config.toml
norm_place = "pre"
tie_word_embeddings = false
learning_rate = 0.00938
max_seq_len = 1024
doc_mask = true
train_tokens = 782100000
Below are experts of layer 2 (counted from 0) of a mixture-of-experts language model. Rows are named gate (a neuron's input weights, with its number), up (a neuron's input weights, with its number) and show model dimensions 0-127. Each number is 50 + 12 x the weight over its row's rms, rounded and kept within 0 to 99.
Before each expert's rows: a language model's description of what the expert responds to. This comes from a sample of Wikipedia text that the model never trained on.

# expert 0
Clause-ending punctuation. Commas, colons, semicolons and closing parentheses or quotes after a name, title or date, e.g. "Hideaway", or "EST:".
gate1:66 52 54 41 59 47 62 45 42 64 53 48 52 33 46 80 57 60 52 53 48 50 59 57 47 44 66 61 56 34 51 35 85 18 33 67 41 47 57 39 73 48 44 37 58 77 42 43 35 49 40 54 60 58 34 40 44 54 48 58 64 20 61 58 45 41 54 42 71 50 50 34 58 47 68 38 37 37 43 50 47 31 48 43 40 38 64 63 29 57 73 60 53 44 52 45 72 72 43 60 48 61 40 31 57 52 44 53 55 54 40 50 64 62 49 38 52 48 67 57 67 47 61 43 36 40 33 62
up1:53 62 47 59 59 63 47 39 44 41 36 42 77 52 37 61 60 52 44 63 41 55 47 48 66 70 36 53 61 52 52 48 43 51 66 53 58 36 58 29 23 49 56 42 57 49 36 44 67 43 31 35 68 54 40 30 58 48 37 29 66 60 39 43 58 34 52 68 50 58 62 44 63 56 27 58 47 54 54 60 31 53 40 30 39 44 47 43 73 17 58 49 45 51 37 66 41 45 57 15 37 73 53 35 32 60 55 52 36 46 53 40 54 45 70 66 52 56 52 50 51 45 30 55 57 39 42 64
gate2:64 45 33 45 27 65 45 53 39 31 41 49 25 44 46 29 52 46 72 48 66 32 43 63 74 42 52 34 56 62 52 57 40 64 47 52 29 74 50 51 53 55 41 46 62 59 53 45 69 55 69 30 37 62 64 39 41 52 61 41 51 52 67 24 37 58 54 47 64 45 41 58 51 47 68 64 44 37 44 33 49 40 55 48 54 44 50 61 57 51 43 44 33 37 27 49 52 68 45 60 37 42 42 67 26 43 36 53 47 43 39 33 60 31 70 39 50 53 64 49 60 43 46 61 30 37 76 56
up2:35 36 57 35 52 30 55 45 63 67 33 45 46 37 59 50 71 43 44 36 36 60 42 63 52 61 61 48 45 62 43 34 53 53 58 44 58 68 55 58 52 51 57 42 47 60 42 51 69 24 34 64 40 86 63 49 54 68 57 36 49 57 68 53 53 27 58 72 57 29 58 57 56 53 44 59 84 49 37 64 44 23 54 37 62 42 52 38 53 44 55 52 42 49 58 76 62 62 41 56 44 36 47 37 48 46 49 42 46 32 52 24 74 41 64 42 62 47 51 34 57 53 50 50 57 61 66 56

# expert 14
Completed suffix words. Word endings completing adjectives, participles and gerunds before a following word, like -ing, -ed, -ial, -ical, plus of, his.
gate1:60 36 49 43 67 49 56 48 40 51 55 67 47 50 55 59 35 63 72 55 36 39 63 17 59 21 63 46 58 51 35 57 51 36 42 73 57 65 48 53 38 55 62 45 67 40 41 26 40 28 44 73 71 69 58 53 62 61 49 44 41 65 44 47 41 33 28 58 65 34 61 54 62 50 59 46 40 40 58 47 46 28 50 48 45 55 55 57 55 45 56 62 45 63 34 58 56 54 59 48 32 62 64 42 58 59 46 53 56 60 40 46 71 37 68 48 48 48 73 65 56 52 80 40 33 39 41 35
up1:53 45 35 70 41 48 54 29 62 43 33 34 61 61 55 57 64 21 59 58 44 39 43 55 53 34 49 58 51 29 66 46 37 57 53 54 34 63 80 44 45 65 61 40 51 53 29 37 40 58 52 76 38 65 57 39 55 57 59 56 51 56 39 49 56 45 59 59 66 33 42 55 46 42 49 61 60 68 64 59 41 54 36 68 70 26 61 31 60 65 34 40 55 42 43 43 43 45 51 27 53 78 61 47 40 55 50 41 47 51 38 50 50 48 39 60 60 65 51 60 57 55 22 59 63 26 37 60
gate2:38 52 47 37 56 84 54 31 53 45 48 42 33 52 51 43 58 33 42 43 45 21 44 65 48 25 71 40 52 53 53 45 56 65 64 38 21 45 28 41 76 84 49 58 58 70 52 60 62 51 73 58 28 66 52 53 42 71 49 69 50 48 50 46 39 56 64 58 38 57 53 45 48 57 55 47 41 65 59 46 54 60 42 39 42 50 70 45 36 54 60 39 58 60 25 51 39 42 63 70 53 31 53 64 43 50 50 44 46 37 57 50 47 48 60 56 41 48 56 54 55 48 33 39 33 48 61 71
up2:39 65 53 56 51 44 60 37 56 67 34 32 45 55 50 59 39 45 49 59 36 49 20 52 51 63 49 45 54 38 53 58 42 47 44 42 59 59 68 66 52 46 61 51 51 61 31 68 81 41 59 51 39 89 38 44 40 66 54 63 44 65 48 60 44 51 66 37 45 34 51 65 46 51 58 58 48 14 63 51 43 41 61 57 42 23 52 51 50 53 62 46 67 69 36 60 63 62 51 48 76 55 54 45 46 46 58 37 61 60 71 24 61 55 60 46 54 48 39 46 65 55 46 69 59 65 57 71

# expert 10
Table cell separators. Pipe separators between cells in wiki tables of results, election data and tracklists, plus line breaks, colons and list dashes.
gate3:61 41 47 60 53 74 45 56 71 51 38 55 19 54 38 37 33 84 43 65 31 32 55 59 55 46 69 51 52 45 68 31 49 46 39 70 45 45 54 64 49 51 37 65 47 68 49 37 54 80 25 55 47 59 60 58 66 56 50 53 68 39 37 46 33 69 37 49 48 27 66 29 44 48 45 47 45 63 49 41 35 41 51 49 49 38 54 47 23 53 60 58 42 57 35 42 30 58 53 51 52 43 56 50 78 36 73 60 61 49 47 40 36 48 54 58 48 56 46 49 50 50 57 31 50 48 49 41
up3:48 41 71 20 47 34 64 45 51 41 45 59 60 56 54 44 41 33 49 51 46 49 34 59 39 49 47 71 56 57 68 47 61 63 41 40 59 41 65 57 56 50 38 72 51 36 68 45 49 49 74 51 48 49 62 43 34 53 64 76 71 54 43 36 47 35 39 66 50 57 68 40 62 66 41 63 52 58 49 39 33 50 30 47 32 38 41 43 51 48 63 49 60 74 62 74 42 57 45 38 35 60 49 47 53 52 39 44 42 27 43 88 68 50 30 56 63 45 49 37 47 58 61 43 45 66 64 33
gate4:38 39 49 61 38 31 65 45 58 48 39 58 65 48 50 70 64 48 63 42 40 30 39 56 62 43 44 61 61 19 52 61 85 45 48 61 41 42 59 40 46 61 34 41 43 50 43 45 44 48 34 43 35 39 42 56 53 46 43 40 29 69 68 38 45 78 54 37 57 43 47 27 37 60 27 47 61 54 44 55 25 28 42 58 64 40 40 46 60 27 33 68 60 47 59 53 36 68 51 41 63 54 48 79 50 31 36 58 52 55 56 67 53 47 58 56 50 49 55 46 62 45 69 46 50 38 40 46
up4:49 77 52 43 36 60 54 18 32 79 34 55 51 52 41 59 61 50 59 53 62 49 56 63 53 45 40 48 52 29 55 63 54 38 43 43 56 67 39 37 49 65 44 53 33 60 52 48 69 57 65 41 26 62 60 46 57 72 52 47 33 59 70 31 49 43 65 37 46 48 36 58 36 45 48 45 44 53 32 48 20 39 45 53 46 28 61 58 40 54 51 54 52 51 61 64 37 58 27 32 28 49 48 55 62 56 35 57 51 63 64 50 57 32 70 46 38 52 58 55 75 53 56 66 28 41 64 49

# expert 5
Prepositions after verbs. Prepositions and auxiliaries like in, at, for, with, over, had, usually after a verb, as in win over, in 1905.
gate1:45 24 55 60 39 55 57 55 52 55 43 52 35 47 50 60 40 69 60 43 35 47 68 55 41 50 48 47 46 48 56 40 53 28 52 37 61 63 45 51 69 47 50 31 55 52 55 46 42 30 57 48 51 57 40 44 31 30 24 44 51 60 35 43 30 47 16 55 72 57 43 63 41 46 70 54 28 72 53 47 63 46 66 58 41 57 56 57 51 37 50 68 56 63 44 38 52 61 50 59 39 63 58 60 41 41 65 52 50 52 51 28 65 60 25 40 54 42 94 52 32 46 67 47 45 46 63 32
up1:66 56 47 60 49 72 50 41 39 44 66 33 60 55 49 79 51 53 44 72 58 33 30 41 59 39 45 52 42 36 54 46 50 60 60 67 50 42 56 71 31 61 66 39 31 36 55 47 60 41 49 32 52 53 28 56 74 47 40 47 53 56 48 14 55 44 52 71 35 50 58 68 63 27 28 47 56 62 41 52 33 40 40 49 49 52 40 29 49 50 30 46 44 61 32 35 52 42 48 27 24 69 47 54 54 49 67 46 44 53 53 54 37 46 47 57 47 52 64 51 46 60 41 60 70 35 53 62
gate2:62 58 43 44 31 65 35 42 44 38 22 70 36 43 55 37 59 38 29 40 40 48 45 63 53 47 68 45 39 43 58 48 52 49 43 72 38 52 44 51 72 48 48 48 56 60 55 69 66 38 77 36 26 49 66 48 33 58 61 35 56 38 46 33 53 61 58 27 43 63 47 38 38 45 59 42 63 56 47 45 46 55 51 43 41 32 76 65 30 48 55 42 76 45 55 41 31 39 59 47 64 41 46 67 37 48 56 40 67 39 46 55 51 52 50 47 41 46 58 33 67 49 59 52 36 21 60 72
up2:45 41 29 45 48 35 76 64 45 68 40 63 56 56 39 43 54 37 39 35 40 54 27 50 44 55 56 54 56 23 53 69 38 69 53 33 65 64 55 45 55 56 51 48 56 43 53 56 68 50 43 48 70 32 59 67 69 49 35 60 40 54 50 45 45 71 39 30 38 27 33 50 55 43 50 58 42 43 56 48 71 44 36 32 40 62 45 40 39 61 40 48 65 70 70 41 55 51 50 64 71 47 58 40 29 52 46 19 38 52 52 34 49 31 47 45 58 51 37 44 65 38 32 52 72 54 61 56

# expert 4
Word-final suffixes. Final pieces ending a word before a space, such as -s, -ly, -ers, -tion, -ley, in prose and table cells.
gate1:57 28 40 57 31 59 46 48 53 49 55 55 49 50 56 48 35 73 66 40 50 33 66 46 54 33 47 75 69 56 24 47 42 28 46 49 25 88 41 51 54 61 53 25 51 63 38 44 53 63 47 58 46 58 41 62 54 63 47 26 41 50 55 53 50 41 42 52 49 40 74 40 61 44 64 57 62 44 59 50 50 30 62 35 40 56 63 79 52 40 51 56 43 30 40 57 74 60 35 38 42 46 48 40 31 39 55 62 48 45 55 38 64 39 58 40 64 60 74 63 53 52 50 37 44 44 43 50
up1:57 66 38 57 49 57 48 41 44 32 59 39 75 53 56 32 47 67 35 76 58 51 55 27 60 46 66 43 35 43 73 58 48 51 62 69 45 52 45 52 25 62 62 64 47 40 60 63 43 51 56 36 32 64 27 42 58 41 47 57 49 61 48 53 50 52 75 67 29 41 32 34 35 29 35 41 31 53 57 54 34 47 71 56 68 50 33 27 57 63 37 46 54 54 25 31 44 41 55 40 52 55 48 61 55 57 71 37 52 62 58 47 45 60 48 45 39 57 51 60 39 32 31 59 49 48 56 54
gate2:47 71 32 54 71 56 40 41 31 50 35 52 26 41 25 33 55 37 56 49 47 50 50 66 54 38 64 49 71 38 62 57 52 42 50 39 42 51 61 66 28 53 44 46 39 56 56 49 60 59 58 30 41 80 47 41 58 61 76 38 49 69 57 30 57 42 69 57 40 54 58 49 46 44 53 48 44 40 58 36 63 45 66 33 43 44 48 57 47 55 37 39 55 41 60 63 48 35 53 40 58 27 33 83 35 45 49 42 47 39 59 42 56 67 58 26 42 58 46 38 74 56 41 72 42 50 52 63
up2:35 55 46 39 45 33 72 63 49 76 24 60 37 47 43 45 73 23 54 70 29 65 20 55 43 51 47 41 46 42 63 47 35 36 49 60 55 78 38 58 49 55 45 35 43 55 69 51 58 30 52 47 47 64 59 67 61 49 45 37 49 39 46 49 33 45 57 41 40 39 59 59 52 60 43 36 48 51 59 58 47 30 51 52 58 52 49 37 42 37 60 33 59 62 54 61 50 53 34 51 57 34 32 54 65 72 52 44 60 44 58 40 52 82 51 23 61 50 47 38 49 40 53 59 73 59 37 51

# expert 17
Vowel-consonant pieces after initials. Two-letter vowel-consonant pieces right after a word's first consonant, such as el in Tw-el-ve, al, or in Novg-or-od, ul.
gate1:38 21 51 49 57 49 56 60 19 45 36 56 33 42 60 67 69 67 67 29 42 30 49 60 60 34 49 53 81 42 46 38 61 34 41 61 40 49 45 44 71 70 41 49 53 66 64 46 59 43 43 66 51 37 29 22 50 50 57 50 38 45 43 45 50 42 56 49 64 38 67 62 59 58 64 53 54 72 50 51 49 20 53 58 42 53 54 52 65 41 43 50 64 49 38 40 53 54 34 45 39 58 46 53 50 54 38 53 38 49 34 35 62 29 58 66 41 41 68 74 46 47 67 55 52 36 45 32
up1:39 64 43 55 43 51 48 41 38 38 43 75 60 45 54 56 50 65 56 81 62 43 49 30 62 44 50 37 50 41 62 58 46 50 54 71 59 52 53 45 35 58 50 59 60 43 35 70 73 40 24 41 56 41 39 52 67 45 47 38 49 53 22 25 69 33 71 48 36 39 59 37 50 38 47 34 47 45 51 61 55 42 47 52 46 55 51 34 46 51 39 44 56 51 38 64 52 46 62 19 28 68 63 66 42 48 64 51 42 65 49 53 42 46 61 60 46 51 71 69 52 41 41 67 73 33 27 48
gate2:49 51 42 49 46 69 35 48 43 29 58 81 32 52 33 57 46 51 43 44 41 40 52 82 57 43 48 50 43 43 41 49 44 69 60 57 30 50 43 72 41 66 37 55 46 56 39 52 60 45 83 32 47 68 45 67 37 50 60 33 75 54 59 41 18 50 57 56 46 51 38 47 35 51 60 40 57 74 39 40 64 46 55 60 54 60 67 56 37 55 61 40 51 40 44 57 31 63 24 45 39 39 43 58 23 52 54 52 54 27 35 54 58 65 53 46 55 55 52 43 76 55 54 50 45 51 58 50
up2:59 59 42 46 46 56 63 53 54 62 39 42 40 58 50 44 54 33 27 47 53 65 47 71 35 69 59 60 41 45 49 36 48 41 43 49 62 55 47 58 28 67 45 36 28 36 37 50 68 49 43 66 52 51 64 46 42 54 62 52 31 48 41 28 53 58 45 56 37 29 51 76 44 55 43 68 55 38 64 31 46 36 55 19 54 46 59 60 46 39 58 44 49 51 55 59 53 35 46 52 74 22 57 50 48 56 35 44 42 53 73 39 47 61 58 35 56 48 11 27 62 54 41 68 52 42 34 39

# expert 20
Conjunctions and prepositions. Mid-sentence linking words such as and, of, by, from, with, or, plus commas between list items and places.
gate1:42 46 61 46 57 46 46 37 51 69 46 47 56 26 71 48 46 46 38 51 55 40 62 64 44 57 46 57 46 48 28 44 47 49 33 44 34 46 53 55 76 75 41 19 55 47 44 42 68 48 55 65 30 57 35 47 35 58 47 50 64 37 39 64 51 58 31 54 60 50 61 36 71 35 63 50 40 53 57 62 55 36 50 62 54 65 67 38 62 39 31 81 69 51 44 53 62 47 38 57 49 74 55 32 43 39 39 50 42 57 41 45 70 45 65 38 40 72 63 46 61 47 74 35 33 55 36 56
up1:61 59 41 66 70 53 62 41 68 41 49 55 54 53 51 72 42 53 63 61 38 32 62 28 66 54 57 53 48 54 64 63 48 54 56 61 54 59 80 30 53 60 71 52 31 51 39 58 69 50 32 45 38 55 60 55 72 38 48 56 46 61 25 30 49 48 70 62 50 45 49 31 52 45 48 57 43 28 41 47 27 48 29 20 49 66 32 42 53 50 47 36 33 42 42 52 67 50 68 45 49 62 51 47 39 54 54 20 59 55 49 47 46 64 60 61 38 58 65 56 63 67 52 42 69 49 39 52
gate2:45 50 47 29 38 66 39 45 30 52 30 46 31 45 51 60 35 53 45 50 48 28 61 52 64 56 53 54 31 36 44 17 42 56 44 54 58 39 32 56 49 70 45 58 59 49 57 59 65 44 46 41 41 44 49 55 39 59 76 63 44 53 82 48 43 43 51 45 52 53 24 57 56 30 71 62 41 58 58 30 33 49 65 23 55 51 47 58 65 51 67 40 52 51 58 35 53 47 33 55 54 48 44 60 25 53 34 56 43 27 38 62 58 43 72 60 40 48 37 61 55 66 55 62 43 31 69 50
up2:52 43 47 65 41 57 59 67 52 55 61 53 36 70 48 47 58 37 28 30 36 68 43 52 65 54 61 35 63 63 46 38 51 47 47 56 56 45 63 77 57 53 39 37 32 35 47 43 53 47 39 45 67 68 64 65 33 51 70 57 48 67 33 38 54 43 47 49 62 29 65 70 57 57 66 48 35 47 53 50 61 42 71 36 54 38 61 51 40 54 71 46 70 37 20 70 64 34 36 53 42 45 46 55 65 59 65 49 57 51 65 59 56 56 47 45 64 40 35 44 57 44 30 59 66 76 64 46

# expert 12
Mid-word syllable pieces. Inner syllables of longer words, especially biology and technical terms, e.g. ign-or-ance, col-our, Lep-id-optera, ec-cent-ric.
gate1:44 22 63 60 49 39 56 42 31 74 48 62 62 39 80 60 52 57 63 34 29 56 65 64 52 31 54 46 68 48 34 31 50 40 32 46 44 53 65 50 69 43 57 28 40 51 69 37 57 45 68 64 50 47 52 52 52 45 34 43 44 62 46 40 44 20 41 43 51 46 54 66 53 32 40 51 44 44 28 44 59 25 77 38 57 70 43 48 48 38 26 56 59 54 39 29 51 41 48 43 53 60 40 41 54 49 50 43 41 57 50 39 70 53 57 61 44 35 68 48 48 54 58 40 43 43 68 46
up1:36 51 34 71 54 58 43 52 40 61 54 59 85 40 44 40 48 52 50 61 51 44 50 46 41 51 58 53 35 39 53 59 59 55 62 42 60 61 79 68 59 55 51 39 27 42 52 51 61 53 47 51 54 58 56 54 74 61 50 44 71 52 39 38 65 35 64 58 40 34 35 55 36 35 43 53 30 35 32 47 34 46 36 48 47 73 50 41 58 46 47 70 49 56 30 68 39 41 54 40 61 83 42 61 52 39 59 34 56 49 60 51 21 64 50 57 62 46 49 51 44 52 52 52 71 11 40 51
gate2:38 53 66 44 59 54 31 20 48 57 42 54 33 47 20 52 52 51 43 31 52 53 60 87 40 41 83 58 72 60 60 51 43 38 46 46 38 31 48 50 56 50 57 52 53 44 37 45 68 41 77 48 54 65 61 50 38 50 56 36 57 44 51 61 38 37 33 45 43 39 29 65 51 47 53 60 36 60 41 36 65 47 53 46 55 56 36 49 60 63 44 55 69 53 38 50 43 69 36 50 54 39 53 62 45 58 54 33 45 35 35 66 61 36 51 54 42 65 62 43 79 52 45 43 30 49 73 59
up2:56 51 26 48 27 48 59 73 47 60 47 58 50 56 72 43 51 38 54 62 46 48 31 67 47 64 52 45 42 36 41 56 63 46 60 46 56 59 52 48 38 52 63 39 39 53 56 53 74 31 44 47 34 39 71 46 52 56 56 53 31 54 44 56 36 45 54 47 69 26 61 74 80 34 48 72 59 37 46 35 54 41 46 47 44 45 54 52 37 18 61 43 56 54 25 60 62 52 34 76 87 39 41 51 51 42 57 43 36 55 61 42 52 49 49 47 57 46 41 38 55 50 34 44 54 46 56 78

# expert 8
Word-initial letters. First letter or piece of a word after the, a, or |, e.g. f-elt, f-ame, L-izard, Mar-ty.
gate3:61 34 47 55 54 52 56 46 40 35 46 47 48 42 35 26 60 44 53 29 39 47 61 31 43 40 68 54 55 38 59 40 82 52 24 44 39 50 44 73 30 44 54 68 68 46 36 44 48 54 59 58 61 49 47 60 38 54 72 32 52 33 42 48 37 54 53 44 44 53 70 47 70 53 54 77 35 60 45 37 40 62 38 36 43 50 58 50 33 48 58 43 36 53 41 45 48 28 59 67 53 42 45 71 70 47 57 53 70 64 60 43 62 60 47 62 37 61 70 74 45 37 77 52 53 46 33 49
up3:45 55 65 26 35 36 37 37 50 53 45 51 52 56 64 67 49 52 35 71 51 36 44 48 47 52 56 35 37 33 34 68 50 55 71 41 34 60 57 57 59 69 39 45 49 40 67 45 36 65 78 51 30 52 56 50 42 55 62 59 70 68 51 45 31 58 76 44 63 42 40 52 53 67 41 67 38 49 73 33 44 62 50 35 32 47 43 60 37 55 65 50 63 59 47 56 47 30 55 56 57 44 68 60 50 44 58 55 23 51 60 65 47 53 42 30 48 27 49 47 45 64 54 46 43 40 54 19
gate4:49 44 45 60 43 70 55 23 51 57 46 55 58 39 46 48 79 33 67 54 41 65 48 45 57 28 49 54 56 28 69 41 51 45 49 37 52 42 48 73 61 43 40 50 42 58 59 37 64 38 41 43 49 35 54 37 42 47 39 50 54 39 56 39 43 76 28 31 40 70 66 39 37 60 35 58 49 54 54 76 24 58 43 42 54 48 31 61 59 49 49 53 68 50 46 46 34 46 45 29 24 40 57 47 51 50 44 52 39 65 49 55 76 52 45 61 32 28 49 43 37 26 69 40 49 67 57 50
up4:60 60 47 40 52 83 63 42 53 56 40 33 45 53 38 53 60 45 65 49 56 45 50 44 49 22 53 54 44 46 40 70 69 57 65 57 55 73 43 38 55 46 24 56 38 43 50 34 54 48 30 45 39 49 66 48 49 52 40 30 58 63 57 10 33 56 48 67 49 52 33 71 57 60 54 26 57 45 35 46 32 56 56 51 58 24 54 53 53 45 35 51 55 40 29 62 41 32 38 55 31 44 58 47 69 65 47 60 57 44 66 71 49 44 55 39 43 31 41 51 55 31 39 56 40 38 51 46

# expert 22
Determiners and list markers. The, his, their before nouns, list-item dashes at line starts in infoboxes, and table pipes after names.
gate3:60 27 35 52 31 56 44 68 50 61 49 55 32 59 49 31 26 48 32 67 60 53 46 25 68 32 39 63 60 54 50 35 54 30 45 50 55 52 38 48 46 37 51 70 66 40 42 57 79 65 46 49 58 35 65 63 68 52 63 76 60 59 37 42 51 36 50 56 51 45 53 51 16 64 59 57 46 53 47 39 35 51 33 60 36 51 57 61 46 45 40 62 37 51 42 43 44 58 71 45 59 35 53 38 55 50 56 71 41 27 44 40 35 56 52 59 48 61 45 49 38 28 64 50 46 56 70 54
up3:41 55 51 36 22 40 48 29 34 49 41 31 42 63 66 55 57 58 25 63 69 30 54 42 34 42 46 64 44 39 53 83 71 47 50 52 56 45 21 47 41 47 46 40 57 56 60 59 38 51 59 43 56 50 38 59 47 60 46 40 50 75 34 63 55 43 48 48 53 49 60 78 53 51 38 55 58 45 30 41 28 49 59 46 31 62 33 54 73 49 51 54 51 75 57 68 59 49 32 51 38 63 35 52 43 61 53 54 41 65 35 58 47 67 26 56 63 43 52 58 48 39 56 52 65 45 44 31
gate4:66 46 69 55 50 67 46 33 72 57 52 32 52 56 52 38 57 36 59 51 32 34 39 35 43 58 43 49 65 45 51 50 55 29 61 30 51 35 49 49 70 61 36 43 33 51 35 49 41 46 42 49 34 36 58 45 42 37 28 41 56 54 46 30 36 73 49 48 31 57 47 45 51 49 53 22 57 58 47 68 36 28 62 62 60 32 67 66 53 52 52 76 62 57 37 28 32 50 46 57 66 48 60 51 51 56 50 59 45 66 56 49 49 59 42 58 34 31 48 35 43 50 75 30 33 33 52 34
up4:52 50 51 67 44 68 56 54 32 56 55 44 66 39 46 66 53 38 52 62 56 32 46 74 26 59 43 53 39 43 63 57 56 41 69 51 55 48 37 51 58 48 49 52 43 49 56 32 73 58 33 62 44 51 33 52 43 65 32 60 47 58 50 52 44 52 30 47 43 23 39 64 46 39 49 20 74 49 58 58 38 44 42 38 45 46 56 60 34 51 40 58 51 63 32 37 37 59 54 32 48 24 58 58 48 65 73 79 70 67 58 69 70 31 47 53 64 53 45 56 48 47 49 43 28 37 62 50